{
  "n_layer": 8,
  "d_model": 320,
  "n_experts": 48,
  "experts_per_token": 3,
  "d_expert": 128,
  "d_shared_expert": 0,
  "activation": "swiglu",
  "moe_layers": [0, 1, 2, 3, 4, 5, 6, 7],
  "router_score": "softmax",
  "normalize_top_k": true,
  "routed_scale": 1.0,
  "balance_loss": 0.00205,
  "balance_bias": false,
  "router_logit_norm": 1.5,
  "init_std_router": 0.0177,
  "lr_router": 0.000951,
  "n_head": 10,
  "n_kv_head": 2,
  "head_dim": 32,
  "vocab_size": 8192,
  "norm": "rmsnorm",
  "norm_place": "pre",
  "norm_eps": 1e-05,
  "positions": "rope",
  "rope_base": 11000.0,
  "rope_fraction": 0.25,
  "qk_norm": true,
  "attn_scale": 0.177,
  "tie_embeddings": false,
  "parallel_block": false,
  "init": "normal",
  "init_std_qkv": 0.0192,
  "init_std_o": 0.0192,
  "init_std_up": 0.0192,
  "init_std_down": 0.0,
  "optimizer": "muon_variant",
  "lr": 0.0138,
  "lr_mult_o": 3.0,
  "lr_mult_down": 1.5,
  "beta1": 0.93,
  "lr_head": 0.0059,
  "warmup_steps": 50,
  "schedule": "wsd",
  "decay_fraction": 0.791,
  "decay_shape": "linear",
  "final_lr_fraction": 0.0,
  "batch_tokens": 131072,
  "seq_len": 256,
  "doc_mask": true,
  "train_tokens": 740900000,
  "steps": 5653,
  "dataset": "wikipedia_en"
}
Below are experts of layer 4 (counted from 0) of a mixture-of-experts language model. Rows are named router (the router's row for the expert) and show model dimensions 80-159. Each number is 500 + 50 x the weight over its row's rms, rounded and kept within 0 to 999. Numbers have three digits each.
After each expert's rows: a language model's description of what the expert responds to. This comes from a sample of Wikipedia text that the model never trained on.

# expert 3
router:454479476433545538420416444479485432455552601422588437508561494524554466561569514586463492582487459502414460572477554433473511494409485534569573562464478486405577471424501539528431428454449555511578370446513513536555466554501457465586424519
Colons after infobox field names, plus units, degree/minute marks, dashes in scores and table pipes, such as Density:, km, °.

# expert 19
router:478526516562571492512524473555559550569547448497591493501517433557478407454499548512458590447490566437592483449609576526458472558451625607482491478472396518436532523459526441537579562411548474450504451536527548498596539478488420491575521493
First syllable of capitalized names and words, such as Ho, Cha, Su, De(gnan), Pra(gue), and accented vowels inside foreign words like ä, ör.

# expert 33
router:563555518507498530608522551605491542507496523440453453454472514585530473528377508558569480503466498521582540567511420490532581526553433501563560537528547455514490496429432558467490502441516498493413471436606509540506417517502513538444494552
Tokens right after line breaks or headings, such as list dashes, The, In, =, and "of" in stub headers like Species of beetle.

# expert 34
router:495534535493566423490493518488501507485399529591523509473504576470542544456438443489511523499508458533444440536526474499529473537538511396407563410564588480414461455549545420547462506535543406425447525483469483512535442533372479568590494423
Number words and quantifiers before nouns, such as two, four, several, many, some, new, plus counts and years in text or tables.

# expert 18
router:470423537448440479554468578427527496512455531474477558438588450501555597527431475619540586507464464593482517529409410492595574464408540500538578488460523581509453490493516484525496481452446480483559513471524418576465405594501516388438593562
Coordinating conjunctions and articles in prose, such as and, or, but, a, an, the, often after is, as or commas.

# expert 32
router:463523460440521430476569544581570554499579418596567581413483482509528454468467473433495474528520571498545488456450570494434517549537516515595506498449522542625464479418505562558548439493385524484513424451471484487474473552374427453499523542
Brief initial letter clusters that begin a word, like co, un, mo, ho, w, re, as in otherwise, somewhat, landlocked, lord.

# expert 41
router:545571459487560532483517581467534592516518443471414481422515488539500527572518494522636461508430439589516517582499514435541475454593455486486552522492536544536536523512434476560478449534513519537494531581501535549448492576415494458488648434
Word pieces and plain words inside quoted song, album or show titles and quotations, such as We-re, Love, You, Tru-e.

# expert 10
router:507427565445548481394398439630461486513572498438523449492523537491423496571478420596513413449523548459521490497523512446464458476484483511567470447508410486458482582491467452461475443462464536539501507526477493459567520479529538505396520480
Table cell separators at row starts, list dashes, and raw byte pieces of non-Latin scripts like Chinese, Japanese, Hebrew and Greek.

# expert 40
router:500510458469528583514433482460482509518529560548603476476457394490548538544460463544524465495428569624548500412414469498502443524519589471530489496540478505519538558483571545510478494558540464560412541386432556439556486594486482430566583578
Single capital letters or short lowercase starts of words after hyphens, brackets or quotes, such as -shū, e.g., Nagorno-Karabakh, neither.

# expert 7
router:519464538505430549579483528471421510490474608314399495446449551511518581535507498574473478544611510570425452400512433525488558494541461517474527471514514526457458516547533504572393554586431557497437395433428491510466399499541507499589410511
Word-final or inner pieces of proper names, often in sports tables and place names, such as Duisburg's is, Moss, Eindhoven; also closing parentheses.

# expert 24
router:531576466506507495491518536585388582508516474569488428472402426499507466571480436526435477481455564386497481513499471503475518575467517473486486559487390453488523476412443504433526585484417466405478565567458548502476514501418481534483437511
Opening syllables of longer words and names, such as Al, El, des, inter, pro, re, con, as in showcased, Australia, redesigned.

# expert 47
router:501577506531556585572393466436498462512469562563518493543494500439420467524513558559498482399476536555534380462621521442418424481473579453497474545573499460495496551553528491498538536508502506473551610514493504469476515506529473571500579569
Lone uppercase letters in acronyms, initials and codes, such as the H in GHz, middle initials, and minor-planet designations like 2009 HR.

# expert 46
router:452519531517487435474435469493470520456490439571515438640512427475549413459536509452521505380527511477578495540471565541457445548471601457482435579432451549469503440400487536519507554479437487506481507499399487450457578462621514511572514531
First capitalized pieces of proper names such as St, Gl, Bl, Z, Mor, Const, starting people's or place names in lists and prose.

# expert 42
router:534484516530461576467470506405407513541517559425505542537502523596556539513518513522554502452403458406488491584503497423517450479534560526450541601493507425518581539587501476482462466413512487512553578466404598456514441536570463478469511484
Final word pieces such as plural s, ings, ate, plus heading words like History, See, Career, Votes before colons or equals signs.

# expert 0
router:528350560526484489532522494564539468584456492406444528493533535502563507508475530514463529520517432493512547484484502527578538478542476543494559495502430529453464418488506533481447511466573439499594466436521442494493483510485489443424471466
Common function tokens like the, in, on and sentence periods, plus word-final -ical/-inary pieces and infobox labels such as Scientific classification, Binomial name.

# expert 5
router:492600473606557449454531498489536539427527647569489391512489580458496486460589494482522496452568588459524489421526556459428463402488481582542476488538445533622577591494532463588479466492471390470487523505513527456435529535447543539468605573
Opening quote marks before titles or phrases, braces after ^ or _ in formulas, and non-Latin script bytes or short Romance word starts like di, e.